{"n_layer": 9, "d_model": 128, "n_experts": 128, "experts_per_token": 3, "d_expert": 96, "d_shared_expert": 0, "activation": "swiglu", "moe_layers": [2, 3, 4, 5, 6, 7, 8], "n_empty_slots": 64, "router_score": "softmax", "normalize_top_k": true, "routed_scale": 1.73, "balance_loss": 0.0151, "balance_bias": false, "router_z_loss": 0.0001, "router_bias": true, "init_std_router": 0.00847, "lr_router": 0.00155, "n_head": 2, "n_kv_head": 1, "head_dim": 64, "vocab_size": 4641, "norm": "rmsnorm", "norm_place": "pre", "norm_eps": 1e-05, "positions": "rope", "rope_base": 76700.0, "rope_fraction": 1.0, "qk_norm": true, "attn_scale": 0.125, "tie_embeddings": false, "parallel_block": false, "init": "uniform", "init_std_qkv": 0.0442, "init_std_o": 0.0442, "init_std_up": 0.0442, "init_std_down": 0.0, "optimizer": "muon", "lr": 0.00989, "lr_mult_o": 1.5, "lr_mult_down": 2.0, "beta1": 0.9, "lr_head": 0.0123, "warmup_steps": 50, "schedule": "cos", "final_lr_fraction": 0.1, "batch_tokens": 131072, "seq_len": 1024, "doc_mask": true, "train_tokens": 658300000, "steps": 5023, "dataset": "wikipedia_en"}
Below are experts of layer 4 (counted from 0) of a mixture-of-experts language model. Rows are named router (the router's row for the expert), gate (a neuron's input weights, with its number), up (a neuron's input weights, with its number) and show model dimensions 0-127. Each number is 500 + 40 x the weight over its row's rms, rounded and kept within 0 to 999. Numbers have three digits each.
Before each expert's rows: a language model's description of what the expert responds to. This comes from a sample of Wikipedia text that the model never trained on.

# expert 67
What it handles: Colons after labels
router:537547520580540474495470441458466508514585502513554455514527463484485461414434513528524499537505496562537463505425497456581504545566493533437558413488477569572489505499502509519466466484512569493562524494405500522471547461540428482504462484547512446554477419482467483516509493437483484546516514517533446549450436520525458572493472478475534539480501462536459479506549485547469476474537
gate0:569519584501501555444415353517524517522500467505500484508608478426435495429492494538441478450506452538426404563497522494543479477498496474557512488545514510489453458517490553484565450466529491515518476473523546544473480449497534497481523502503529445469515523478509462444499432538528477492494536512586508528473575566433475472513527453523562466466498519496514538489506497531473499527493
up0:435544524462495487540498535460482454424522498509473518494529512591485490553519474462523434444539467371534534444541475472512571444461540546513456446524510496506488511494480434546543437494543505560469545554508482446438531470498522477447506568518480510438533513495476463549524495489521498513574461451490484434528465481417537535431472530490430569500435470511523534531504451573504506481514
gate1:532500563560526489506463531483496540509540471476510441522480439479449521448517504530477506484530485505511541488431573457473449504473520415526478463541474531563512532494432548516518495491378470537552556565490463474565476550476490492491518559478488604496554480519472494469474470564442468526526484493562461518476531483554519569585492527547442554551509528424419478463548527535486461493474
up1:435567526535484549504413382536501552507487502529515474466448507533507514527459467509512471533490364485521517478500472575496464479551553555433526521480480450541450517492448455409521521447499521497550515539505469493471534538466511460548447420587495517473516520480469546538461473536426499488503438494471458445483504517536477515542559460501562482500542474509560488473539522458463540520550
gate2:565469491397503570475560472546490498490525498469570466488556460517476510428484546475585507507526461481534498428470541437447590465510498457496525494468493514425481493545522516484523456560511575477483459546473564537453479460479501478440481509486570526456551491528469470536469477475443549500538482432502494442459527584541527510399475493522483524560528562508532497452520537556460480499527
up2:545436455469541562468574500532471500469517521523475473503519489570485452479488483504536527464411409585523365485517503475438547411478498507542451492514504553503500517508555497551534501474427513470472507493519561511546470546482488490497474471451495519529525495529547479475466412439405439464522463468488545522534567538519553487457524427547520496494511500436505492485517512503515438453461
gate3:495548462499512497544564473584558503513504422452482625500491486515537455492464566429407499502527516569490434548474473510515506467496494497446616525502486453503472495494523560499478571503488545443470494466469490532475508469525435507500502458444534523536486490523477452538497542553519511552483559436560537540532521498468531525433551534480468534506511484450533581534554466498506521568438
up3:540547443574562450524560518574512499542522463448487527504485487518483411472489560384481495512506518549521444519489501450482430474512514484405415489439427449511456492485464502511457473495506528456542499467482524547488539533540438510479500470509466520518444516450467484564583532530556477568438548490559536549506560464510564494489479479558521473458518542505554522533491474509522547484453
gate4:506602564521482548460504565510505525534521509449489523531515462478509486585477514571455418574487519459459589529571497545547530520414504517386440539555503467486522477506481477505494490509471545547432479493522485538501493502519517459555542502521489491546505489546509532528458484531525524528448479432504477534530471404543439522525576459457578504504538518501501550555445481540474467526532
up4:498528550509494529508543568468472493503480539430545572503511468514547519536433514539559445485505465537564530479518510540573470481476450490435520469499547557515557520506563487425425486500542500484514464503514527533540526528550529514509503478513488517518499399428513433482488445514517443503549455527452500473537524467489540554486482471446558528480381496495428437591514519566422494528526
gate5:544517436481481488462465477519504483501428532588581512477499441481493504478522432525533565432424579496501479465436521492434528525523534503485535534500422532507510558469531534470448491465448450489468441502478500552459470519511492500524450488577521580494560534482470506478433508463537465532462464435513455448462506481477463507439545473538449530510485478434519564576486510466493608464473
up5:485447536540550516427453483452523448474558503461479511481507462498517446476573562484513486470511513569526453598522498551507571543485482498474483539471505452491518498454498460460493525471523376500460478450483542521479462440549504530453529504518528501401525572501395561453520510544471581480483593488519492437485508478461570503515476509493452492521465519545479538523531517556452500550533
gate6:485468440539486569401487470481522582544556531445539522578562501520481485437512459497510448507527541481494538497469485560521498443500462491523452518501523534588560553565440509485532461475480469491511471519415470525477457453484533521546549490523484518493487484467492441502491484504504523460515500468469440540445467543541544587613522487486515578474466521453473540497466541587511434449507
up6:563509497527460538518479474511565530420480505551540490505526586446437469507527542524557521483494496459432512483498488530494474443516599539519513482524473531538452538511475542495496484510499522541420469536522465509546551446479491447495529488568563598466493439540620440439528447453529544480475548503483527496500550456536510545462534480474468522557509492475450525477569493515483538475402
gate7:555484490607491569486534552520484519470496445512492472442562458510555479494528516561454510502489497441479459525517569464488469546492473460417522501454485414545465480473417522437474502494443529483516479545508479434563545497522502506454519432508587494511503416559398419534448508490474492536441457479495492535476521514509516496535466442518468412456500486524544518538470520474550469512461
up7:489515534495598468541504423576479426530496468533465482479533485517474465491490590508499475441549490550508451474489474465540460446471486484494558536440517516442497528481459589552524509513529495467511497529419461480481482528480570509566563520554491444486498444494567438455511467509438391499469498504495536492481428512477499528503540521479576473589503554492502524483399475505553508523492
gate8:521510531462445513494413408438559447511570507498495488439525429486554524507587452514514502475514431474535494516510510508513525534415460533499457517483541509467488528468508514479539473522565510419418513545455549473477502511485467523423494550537471528472504449451492440499487484438460484560463460422502471388525553502523462445446508456515542557491455539566509562497481480529496491514507
up8:531474505523470451461514473561515466524528490510499565519521456549473486448571491486550463469467477534525455554469513469454567504468498501407460536489515426430519562511587513547513566513493529530492558505487446541560555471546559489438496491533478514542515552431466504589501528528540440553496565512549474543509534541490504485548524491490592513433503504593528463499518462503471486411510
gate9:465495527433522481533444438500505528475492464530434514540489469454530495451497481506466439481479506509525548444543539531438480449522446526399515449457598460523506542454498479490509486493503497473536474546515419445401529574487463504494506434498438426474533498514495554484557443489414496428513484575491511542519388484468479487537466543497562536454535495503536539519530449472498491481493
up9:508559505478509554462542568486450522462504609465442604520507462472441489483448527412495542433479521455545526522575505497518487529472515524509509468510481503481519512558512469577526510438446511539503475567506484457568490458514587477476524532454554481468454495502503512437510520555502464449484553473547522556543429468545488541440490501406570463505493508496514511556523558501539515439506
gate10:589470546454530500509525478498446519539477492510531454548491502489448479484529524511488457465526521578546422543455509544447513487438513527569479564526435390578499539483522501451455558463471488466460466509497517460514541509571516546416479355508467509440457428460518448556496487486532544502503493427522435483473462545504529492470483486551485528525463460513505523504470501516458485541495
up10:487500428467563524493566510499579504536485503515545520518529559566522524449475501535512505442481494571491565462465473493552522485502470487507464531522461500463461430504554482483540481419454531470481531461470486510452482533510505491495509515527444521463611454585446451411482457501461535443485519516516546411550451481516605499512440494480504528491491541544517509542541519572523527467599
gate11:447513490525537462546523492584455481480508526506514533445457470489541464489484515459524529486522475554506552488535521493546445503556462451468507490558471520526463458501443491479450530470563525508493428508539448547438463507509477439514485492528495487460381552517465422457422387537530469541455478489484418452551533512482433503511439555534455505529514523504465507550471516406510584499483
up11:482562445482505473501539478475406531529478505506449458478554497591513518496485517471527431454522480461511490466456460503516440505495427481485545564547522469532548465531510460496451506549572582536525467478548468478513447494513498509518442444459557436479447560516450469486488448458551476550436480481522469536444527492470447482464505529569519481569540436451511409577481461456497544451513
gate12:530509500462533450446526467487510504408544475509415530546445517567477446514556508464535543432496505443535505509454491503561433490522483475480520545458523569532488564514500556554486507470467567488535459528448522459492585543506464558485441531501524431516547516481465527565536444457532429455492506530497484495451502523551610546467544480477547450529509440503475503500526522459515468595517
up12:539564543581625439473504492475446470426506545488484468532477462471522492462495519449521488418518521483465553535423515506576515489454542485509548480436507494479522484461468561509427554505532532533570498512459533511428484543520467505489437509521496507512476520457540534486486586446463529482509465527499546438483539469519468466501509489480513514545550466463540552472554601463515429566543
gate13:537561538535522506555535548441548456387488432484521500488486510501514487468486489450548565455580491468570440489465442456424495489497484507516527520489562454442563490532485473527481570563509563492503499566526487503438504514459544500438536473502509508516600539504510427476471468472521484507436444508571530487497541483521499524492533498547444497446500468495480557433494416585490507510534
up13:507527514495471465499438558409484544536483473399492463502518507474491560510553513526448458588529481451467525458501517511567510564485523534490418489502477438460459503491541529470535558479540494473476473489481590539565568414529490497517430510516544536582457479543505498461478530533482496540442507471499434478449493529511548509576489451399489513506503489508480569466471526421546516509473
gate14:461547464569393498491422487428518497494529510551467486538485490500468513478551475462485514506530549568577559604469530533504511540533390469489548470420509473442507526527472481505528434482506454438443545550459535529513532464522520522502513578509488501555429500444540549567460491463535438509510451503477493553532452540594474473470519500513546501494496495496542438465494500533491511507476
up14:512506523509559489499490569528521526472479436467593471442423523519477504407521457515472470482466502523454452512517496505464474466445530508510513508548455513502518518461520526475490564517493568496605425507521473553499425491449508566473502451499473515479494499572465444466499473525452511530505431495519511456476521512549532552495498500493452661497470463562509575509563522494521484430567
gate15:466458487567532490477538457412509447518540470434483580515586486505503496519479443528573480426502496609523452487448489515445488520517437511497494588549515464506516549509539494521543422517471477496570458547494483526503547552528528512431470451564467535521454480510487503476483550523534471545524523511488497515496533493512498473532402484518549444547454516496534426476421522449485504569443
up15:593461565514498473447449545486462537516495545437556480513534500526487480529475461473453482557520418423497576471477508471547471489489440500462443520426476508395479543593524479462496545462514478487556532462487534506544512482405472453454543518529486475484573485485494506589474474490537489474479528495444451528507561509499473472470523520490498519521461532519522478477548496510394511399479
gate16:500511508533466551469478559528443481447542490506446507509570547553462536560493550464518491579567494464430472474479588531490505568530525452500530583552516534523555517546553528463448495499461595466493538427516453469463497511560459509472541491482481467488474523452447520417478486457524486489554546413528443471485466525451511540532466480468471484553435458489456497545466517502434505550475
up16:567524541530523557448442564580491506477528453600513528551536532564456503489489448506548492551511566513490515518536456507463484537533509533516437458485502515525525493550507538530472538516483539490539565449540449460476479566498510545458476517542437556455551471532559445490461407488593507528539557477566465478439501484447471495507521528542533489512546451448477498532573548561492523532534

# expert 32
What it handles: Mid-word consonant clusters
router:464479484440494394505499487458488473542564562492455556565543483486503495447426541505537485462507433552471465508466538573553491444470519479451434540490520450502484473570535502464482490466539533494591515522472470524490559447506443535507475525546502407475482497542516501485447430505504480558495500515550479459487468516553534554460430444581505556491455481479452535526473524491419453542469
gate0:495574525472474482516499452490462475447515567531534470542525495548532507442524578489464533523514432447530478458565561423526463429473538529500475509491475528475434527547492470491486463517488444442509579444473470553480602489496447576499579422460503543539476522491537527586534545508476507523508448499498440466511476554499577435518480540557476539517542504467512533491492481509418524533481
up0:456497507509504483523590503561539457505475536530535528587510500530523508544471414476530510506447568521582532429517490462478498569490501495468555463476551502518522565553476502456537516485483487418514518473531475520524479450541522445434406561463436447477539537464587542531491543489453447518500538510505528444491536504579492506549509507528509517522501511593533445528467448571428513488513
gate1:532505429441506451545461510490503528467506538542439546546499523487506508496454620491467490483494447511479560495491531532532468486544511475468505480402528471464521517568434555556566462469504500460507451480491477494491530483554492532542537577509489452498477434503452503511537576540490510521413462503535484501497413463541559502587465488509530559476552586497498587519468455457439514464535
up1:512438482510459440485446447522494498511484541519456524504509460570459519460524504505550579544506535582494530494470541550515483514594548503494481550386549513456567524561541526582509467536513509445510430521513479510464461526492468520549520575481508465450435415495488540528504454484459487505488488525366484453464461477495493542513493527539501537466512502493497441466543489452421463474537
gate2:532493435478476542499522528540477492508493561503408448482499522504521457482544497526541521563511529475481481508460467544561540494557533502460511591484546537492464487483465497464536393488526529553541530505476494507498596532500498458461487484464521509440544531471516509475431455486479477521535612522495491433467480537563565493472554423559485549529457481580439525556524556507411447484535
up2:439416505575542480482505480474512550548452477418521512539522560510514558523500518558479524510513472490491430519476499463561458483495528506469454493494606560516581465574468438469490485461485543462530505479493496485472516479496497439443473454498471488530474510582530544581527528490489456592560441521479451539459524526473488522484485475502513552436442401529556480552440523488530473555502
gate3:463444405495536487489543575522503517516507492487511575504483506473486503536519535470510475524524481439507610559522599567437509496468511463544497534501453560560462453519515509557530483530450444504531446477558478514486575495541443404453525524529504512454549491527454533517478480466528490476496534501511521554417503539509462517521530447501464490577411498483550473503552568497446463548550
up3:524500444510551480459557494504544549565530506517509562529538545500531546555559539433516524494433448411534536473520534537440506469506505495526494490436495517547533500542468488465495460536515524505533446500485504542461560416497498535459484492615472507462488433481457503547500497523588510541479541529461511621471483529467512512483516495486445535537511507376536552465442511473459512516436
gate4:542436512569547492461540517486559491501522481522469548547555502505562509512454527575499503472518513486467538463517509487494526537509478509529514511462492514529477563454527561503526461529531501551533482539444478579519558489471513462586503487471550470551499490540541421566477511539508420532533514566476511500497509552547542580511510530503554510442402406471507552579474444568559491429556
up4:545595471552525539518534477538515526511515493477431470440549450552475491478470556478505496471539478534504513505521454521538496505477540419569462524594419533426461525519472472498527490546465557569464463556508552499442405583491509483406511483495476531485477513439460485481483515465424585494483546484443529516524499501420517567504512495534493511455539521523477476513497401504506493529500
gate5:480518495531467495480514451445508510523513510542514482530512453489486517471492508533509469448496583439474491431519449588588513530562508455541421479466519453408490484502509519448500430505549493533459490455464489498567535518525489508463423486471515538498448501530490444569510444510444544493543430505476526500532514573472517506579446460483458465449506508525532487573442467518369451461466
up5:475501496550477439483506512531478540511461503500514386580522473491559573476537499518500475491541557489496561447529498547548549510528501510458484612457464462486534485517496523483488422487499523568445516546431480534497492453558524536501425416502497480475455518527465504503549458501426484479574473535461486499541489526454503508546552476485482558479504490542495531507436399582428445458472
gate6:525504500487528499462476504530538453545506577456559504519493548547477506496568500525585516500529521522451476485515475507519569506519563437549489471494482544489499539399484570435486486500510591459493440454480451484475494452576544508464500441498521462501491530500522503590457531490464539520488432493466504500506446493507560498515469512538501506566485446516508411431471609463425417530445
up6:488545509547515495518527516441495483555465422493482540561455562490456465553485456481531481474508516448464454551514510615481445449458474411535448501485469473507515476517496329522476499494550472460443546495430520472574556476487503515504614457548510536499509545495462488504565494534536456503467486510483483508507542576468466467515530487486511504499524523531482547482444467448545528501485
gate7:519499552490543516408488488508527488466538502546541451504458514491477479481423547560524542545418555529450537517550440449556459505491468464500485482534529475516496522524543475550548503467550465485549499517498510482559556444473542510493507475564494500413536504536468483519458498434489535478438478378541452489539422483455543453515461514507529447565434502481499512503467538502428490497618
up7:475485531575511500527576563515526482562520536486425501436622485513573478535455517443525453486477489497444425437498507527521521505501461518501506494455525507525515511509506488479475476486463529472434495520448505610450501502505551517515518510536485492463543431426464410469471413468487431540509458564510545447477512551540482564537470483460468485453441489521489478449514449450513445478546
gate8:545508457467520504511451439494491465566468421488487456423516540511468488440477509475505530506506423455585438497520472547458493446515515490541531556516500536453531459613524543475482519511473560412485508587453483509449531562512561549469484466547506441498506470503484440519472448491427477529487436539497480497526522464490473547490536542536481544512467461460568571586514475497435502543488
up8:514445557526497501497487527520513503532485441538534396437584528474494465510489504519462572559564458420485543597539490476537438499521453520490469480517488516525538481589482494475538470479531516488455481485417503566481556499458483504551542494495475499566476519469403492503388514493461488427486552502500493491493421558501510526502561511538457529491508531514527555467477521431545467517571
gate9:520534443498470504561489501472416535428495536518528436541505545486469513521451538549499526547489482534529485446398587484505543494560538481504475429551431454510458550449464455518542458518504566515489495491567474523485486556487471422514554427455582469517503481546468462554405455483506509495532513460482503509498477541501542518596479482522474518518514503510532424482496538504484477579570
up9:507516555469494530510574484488482461497464492498488490538508393550452443480523500507500500494413511425486476494438470509558511443479448510531519468427545473475481488473543460516523432505444476552570498536521522511463513499469579518439449489433510498452466547493397482492451470504497574460570510485514549496518458512537485514479504431542449470486481496475518512524459538594523468442624
gate10:576548559483510496489592491609498485465516551516531479460539482514481550441421489572534482526545455455498514541489538551509503439534512463441503535582495461509486500520460524475532537505510548495508500554464541481488465498472457528467583434476508489531479432511449533522512428466519405497501522493495535465484418506572587450457489444568470576512482472507544556512489445501508480521513
up10:517482447518508562568480467434578503491507507529489535492502554451493519480489527513450425488507536511475534559572409541525568608456525506487500505507500525536469452446535494542454441550520475599508493492557556538499564498512548488534459517514495531545522428507515525462589512528508525469517525423497517491483585498531427538490543506465524486513509553522398510479481465519551522432531
gate11:516521511519484530510453522584426566563525527469544464532437478502509519533467487491482564471563514439542494511467515509457509532537521615408490442494492521516513534435472509468580512507611517483480539483526469577475570495488494547508405501539448436501456505435524504545497529554496437523505518509496491541505490519532549494546487484538454581546477527444482557450566499514543521507491
up11:501492489434530491450472522499447537519510529465489459526434502507570417534486399495520398556544512480489508551538480518465430559458465519533537483533554508438499506469546517430574449473496542518539554521501596494529529488521486500494394500507462464450486486468475492423504522517509449513539479559451581519508478482467469526488460526502473557498509506371427507502506520519502483459485
gate12:498496447478502535471438487527475505510505470420464531524453434498466498514554461419520519506528524485564537498498527507488422451565464500499490522483495535490497535513610463449455416525496478547552526526503464461503523495488501478526404527530503471506537594548450478507426507501511484504552546453584562559491550535448514489500486513435483480501486466496453469563554556462504395417474
up12:532512384528548428550506432527490482502497526532518459489517490511450562500564537520503449460543474490514517435513451441521428534485497474468520510450542444443585515502476537561460474444549478540547516513518464488479539460533416464517561505534495532391517530546571513501515538526526510510435527472518453527489482422459516482439466503469491507461447524472524514490550559406538463479527
gate13:499517442547517511506513505446497454499573521544429490494497545433541528509470485483469419513515502537601494522500464545535524528512488514466570530477444489457535530524553489460523509577471416510488490512431526501471495501531566477540471491525475490500440489550485549441472495522522494433456462560540507496434441517538518521532416516486472537481422508391476412577551485511484465415502
up13:452496464486467526454507639475506501462531493601461501487521489454520539507489540415488512492501451535576516540527507563565534464463507476497563430482551467525460507533521534500493499582505516476516507450452472535550472441585557516551596461478423511481462517499486539476509542552481447452454515519558481497440477514536479540497454494520466520572482509482469451486563460476495488437539
gate14:484523546492502554480573548405450506620493539490447566457495445531481471522508521552502569558533478546608531560497537440517475511531465480433465607471511502478500529533462503517505458538416513541525473502489464473507425523497505478478542497577470463513464471540482506465517460512491466495481521510489547512548454455463455457557554491481498480533508486462530480477462496508594503439564
up14:471445453524475556529522485467447589471505471476560483540532474447562532524512472498458456503535483532542489489538488544462588544463495463565593504479472451475575483442497528554450542428507470430429480475453524542526560505526527501530466503465536494486498485460509478461484480536531487497486492588503472535395479440571484460502444502475552490503451467527557461552502554530460500497414
gate15:543504521498467497511507511447478463471504472538472528561505544473525436532442446467509473488594499528408524496492518466583419405580504525471552524488507428452469486526567527514580508468552535482601495496480509461480488522476484455566521467475558485560478527450451530459544479497469507435469639469450493503473503457474517510542507463475510500517518517501499516433500532505522430488471
up15:554457574506479472461511432485528459585506500470554540551631448534476462495495494453517459443518484524475498516465475502571428432465490583497453515533566487439502427519550489442540525476460485547587459484499471448520533474420539550488439517457492447497515547548491558537518450484492500474480540481489537468462511472472531527501489473560528569514510479475554494459567475518496461480479
gate16:488528414476559521478493485527546437504460580531486524478544457542542523438437456469517553466532490449491513492471512532471461531566479511518519505514440495531497462510543461537515488498538475406488476473531575480542564469522516429532576535509464481480488509558492539531455480565556403474504495543507426462496504574542489464477531487591469433510479488528568516481440455506507593525454
up16:443513482497536495515510532483508409547443510465555457546478470448575481506472475502473447468534526489499422473489461555494542525502459460537520468454459427435437473466535521491521514467441544407488533479549556456551513486537446533575509490529436530466466481507527533575530425506548444495504473486507506474471497483551503468518457485510501410515555490566556443526449431441537498447445

# expert 18
What it handles: Closing brackets and quotes
router:492535526466466439475550443481498470524515484556478528536536515553451482434425556549479474498514516505538516463460564500508531431520522485474519460547470550522488461557509459481385495447484481547618536479493490551498499464533432483474547481602507494510468440445505520467516463506507464518470385462546512530489467505534446639475484479503492493547496491566500510520482521519475457516510
gate0:559477567499578519493490484532554471413524448515556452504465595506437517484540510536541494519508515532536533477538496486420499562432523482547522474483437557443526503429565553494487434460445520536518492461543490509515492481478480512551515464471520447507515449585512463459574519462473475505555469554462497529508442478479462508509486468419493482546549494464495502422442481531452402472492
up0:471505526548435505482509519538481503537472513443462559496528389531533472517477583395458481484523507520472433544478445453525511480465490502480525490523561507461477536508453443571577548515487477499533494515459527492411519527474481523429522485529466529493560526454482530556460479404499506486539492514500642492502445509458551562532503506514558523519457499535448554555474520493535550524512
gate1:462568519484524454442529420544473572457517517513499478450504516502524445470498508525475493442516455469522476453457512465471485506582516517517511516403447491517519512539560520536469505475511510488571527542490453484491510514573471492451493509454501473546460522516542497375512502503531496520582545589499527501473484405590502590479510501500539526517462457493521443479552528573495521397454
up1:508555462426572430489546506511589488539535466542462503421495483499489489463458512596492517488502530538483463480542476453453577463565505470477535487463492433483514440536591523542468482525463529487442445504477513595534571526508511544465489528507560473529455507517491466439449538514528559484487537534507569572448475504443551514488464550508453498474471477476484441463493554550513528460446
gate2:499495544525493481526597420492426511500477473467483561494528497497493549476544535585498447487529548429440400550480477488494535509553532398489507488531502471498482515527516442498375588453498477476460496529452478492493537564514434549518517476429487499500503470443516503509489463465506464518482461491522528500538463438519487405483561470477525484521520452473481559500449573450448539483490
up2:520508466489531543488424516511589514499512477460485379539532497517492522506465491454507597493468450530526561435496526494513448505491560628541492506497506526528567503475510495482614468516477511530560496512511488513574464471488542464499494520510490511553464535582453493507540501534505519490497548431491489445513509515435506616477461549521538543505468540509503490486540489515549407555544
gate3:441489528496482446487536462486468495458542506475472480529541507463508538509528495438463525491507454505454454486496463546545522421507454442493472511483512533525462495479455474515480504464472452528490534593524487514466434442435438539440433493411491466487416542515455531480498506548496483461476548504525438532441519491522441528526482509441524532481558590506514572418588578586546535546498
up3:497525466529468570516504494456528551506477523517504511483516548520453429425473544512466505432539527490561489487482582464498499549545539495520536482461522476482495516452467539490468534516475566500445540434462504499505456545564551443477450469454557412524506439499530477595564434476534581469594501472472532511528510473551463546445491518501502528492487438492504421507462424428492499438456
gate4:453593543513473474508567510510474443480490465477563511564557518512428563424490552471479502445515489442498470496505497458473463450487523461493555470508474492490515515454403447555518469494462573418490408475482512495463495520518485583565521456498467498552521514523511547500503480455426491470490497435554535509534479558491452511398508555549452498502527460465488534517463496524484484557411
up4:494572519431500452489541499455511492536488459472524600519543541560463596552489545435507504461475439504468465492519510476483438439522463484429457475526544493504490513480463483552495482502542573439477504441495545478508462527521500580499517442492524508562451534556484485508487494497474529574508529400458498439518481522508450490427586443457453500481497467488526532485421505573537540539447
gate5:457488513477471514484445458501465445485459574434426464518507500482493558475560450479496496518481421536494370565452548514528483502487446462499429539420459535453549500506551469472506507443484425458442514466494538491476490506486537530549508495540453507527478543483469482472530492529440447451499526502530449530524590511531484524527508499540598571514550446532499525501576515461524508556448
up5:567525473439549478451422554446471530542456415510529464480477513578451562532477454518478499561436506523433406545567479472503521512488575490539480499517538466541538497498520504476562522526486555539465504493475513557518521421500513512460488489541517471493560440488495418545491489514471512552516439531479515477504549503553501538506423503521468468513530500534503418538572392491534493556520
gate6:521495521541517522555549572436457499503502519482480565501472479456554508420478533492468534505476556551472538474528533483509535443540511464457475476409496466491504550555528565475453512509509555536494492536498546523598487518492611546457529493495483527420468506473609505474546447480499444476518514551461479443481478493519542479444446516555579582506581493504510448521552470494512517493553
up6:517492453396491514539460502543503483457520584456480519530468529511476520510502410472460488507594484445524498476553526524488466454536546531491562544569452536470611482482478409458553479544440459445506494492520459542569479535500474494587471525514547502487491570540438494399486464511444494491492527442489530496518503568513503534537487466486540427500471554479487528457447520480467489509473
gate7:430541485406480419524560465543540480532530499527498540550509434518521490517497469494492495513531495445495471530492513456496504546462465527446501491452451512480446500469474477450507529496407505495541535442474530581437485512507506533566464531602503511511470471415454468544457457447522473496434533463411577522499580499471502570454449578484515535459480488505489444493520421523457505466484
up7:522506502537606574539497464484465489495514469446500488479452535477522482472490528524451489505521480456534540430442602527522585484532520524517556530520516597563553486552485520614585473516493554509502519564562483485403507466494508536481484522469484518484468486528506466527423515512492474555505526539514489490561452514563460443491508472585464460509449454488526522524549492423507506493462
gate8:521541468497487461538493503487535478488531525524514463542481534523531452518488525491458501488449508531527525519421423537540497436504491548492432547474498491488432465508509475485457569496504548464483409539533446434514501500572487447496556522467424478541520548474411508608496473489536468579520524436485646492523497523495561534559454523528491443440529498509536542486467488552457458477481
up8:456468439447512485599473467448441503512500492553487575505527525503555462487552521467540523502516543537423534463484524484486574531499509488508513446499462533513527574502530493455472575510570487488544483470511519533470515537536506525527562499477488529538478515534471518518532544539498442475509542532405548526519550483460490481456508476533496459419473521525593453468515415558443426398429
gate9:516540471479547564444522512525469574592509484529482563487485552505553558532436470536440565458503537498547488465515454503536482521559582494469488484434571425570513531482489431514538465448523505464516532484547501489469511486527521506575520507507488459543523526475484469494527479538484468495576536518476515512535514515447568477489510440568466495516497521452556415515558476527602429526566
up9:481461548474490455488522555519523402484522446516475484521496396512504512546540517492567386536485442528449507474514484455521540523463444473553521490501474547479464484500522536532465531542515567528500497505493494541513518504567513516441445479492545564454526482495595525568484545449506519581401519567549496444512499500548426527569522519446436480494494469552461519481525512518433556496499
gate10:508516517513447439496472523519461515536504512551488491512533481561561468492557446486487452461488535544529538507544524530507466445497532513460460502523525517519522432541453492477487472525463474452495485499387536460513481496487498474475492506555494453563594526453539573468462517517498556423477411518505618473441508514481442588503555561492577567483506467518524521478500498415493541581536
up10:502546495514501559479502469420535467473516384468516508486423477476493461463491573517507529505455436451480530481473550465520466540522545474468496535546473467476469580503553543571520446469558542500515477497469502460521514486519598506501391479562497500486497475452529538502513501497412450519476534501445391481494512503453506461514450456542481444517513489508516514466529549481590501566418
gate11:602399453487490470528599521507515568498486550497434523490492478493526482462438529584505577483508533503506507464538469527570449588479493519502528516522360392568501479554532567534530466462483486480508511529469453533502581549496421527529460476496458479462468478497454460444532484494518496537507507533495504446509518540515509450520501521531467530503495550507515511539532539490450524495482
up11:455488499492503473538445525502539468457533513540507447511465549478443459495479571485438475567533512467497516508490502497539622430419476440529541564565532479565524526471500500506477572528482514539490490498459555488498485432533520528476521564533463402512566494547457529534524488497428547433486461492471499509418528453547513503461445458491478511426513406534521528471474442552478497464514
gate12:521436519503499459566534495469528509488498488496549587497510484472564491486489513444519484472548523538509575521495530488482466481485483551579547450461561612530527459459600515503444558490490539508543459503491521474508516583540548469530482468603504480475529524516452520490491490479565495465483453488491510433473454515561516462537623445434560460534486512476558466462439528471529498473526
up12:530474487507519460464548545486554506442502493529575540559509511473450460444489514435484442496509530547558590470566474506458522477472540576496444513465520593550528470496485481487544485499489518603529542478480478480535514585485525443542545558538540511429542498546483447529514484479502525496424451596460470471488435453517524524474579512461516515509491480524524439532477590480491465464511
gate13:506418509525449553468466566534497453572499431509504372564539469529587529538507428524499514463486481495510521542495553526480513502523479425539514414487515532494426483532481503417478446516590430471499501523505466536532499538484500537494464506563508507473496505544506523573504459560541585447468537500530451513527464477547518484568504489474498571503508572516445475484514541541482499537482
up13:534487516473497457479454500508481451538511447517479451524517493506536504539515493523515480514489572499489526585510440468502531469447489406455504533556438562543494474521491571544464462495506461480461572506486393568483571539550470565587510451519539552477458576524419504563512454557543558481474532509495435562506468471514496450525517528510529530491444505545481460515462550531585527526486
gate14:475527498576514434467545456454538558496499569466441589466581522522538462457546456470468463536454447566522418498483480525523490444473455508485460482535504525500525540462590484508534489470550551453453513474477463447489473486496458506506563480456468497557559410498531510468455485477492515533445541469543504469544521461564455568482456470481455474543529497600527483531552504526503534443527
up14:466453533463445474500441521403512624424500517499475517560527558458522504510589517535506457535471460541524569461496497571524532529501460481500473545552453482539519515518501523525480466520565422537503547499480459439478529534531431513451489441476543493497488435503465516522503559401449545496466476434487440441485575458501496523498509490479477503432499449487482482551489461552484518441507
gate15:546558466532509491495493489456502499495505528509501461489522524513547553443504549502502474524511539523580514519484496478531467502471632497482509499531395540490418478517451469583498457505580520450450479593528501510547502505545455485452449501486584554487538571527486517537451462536446405554514393455462508536469490477491511522470493476505548471564506452510483471506489586553481522476510
up15:507506470507500493439533511483454526560478574494490415538502543485499523545482519512434513503494478490557507513549472446496545408527518469510425473514524531549514493475568509491503566507561474520487489590490416532591598501450543471471448512518480509520553487521524410512465512532583452596499484575559545455527524485534537490570516462509462455499516485487450417480503469516460504486526
gate16:484543521508497445511473520525454469503498555536458506480550539517554493539532500434459449496507444527552477484554471530524489370469393463413488518489457624498561494582538479489470447541458489484513521487435531558548507502447458479480451457497515478572543505453480522509475455561536501526515493445540535438493471473520503552485521516517508536531502447478523457492521569408467497503473
up16:480548517450492552474580457475592452503469467491508467479447508457553498514488498531522502548469499532483460519488574489544507502466530498582492517491585462499506532491505571517432511475509502475586561436529477485446495551520544559522473492518527498476428483497450485517506493422469498531537539505470462468453421494446478437507565458523524444503471548541501593594415496504524511589507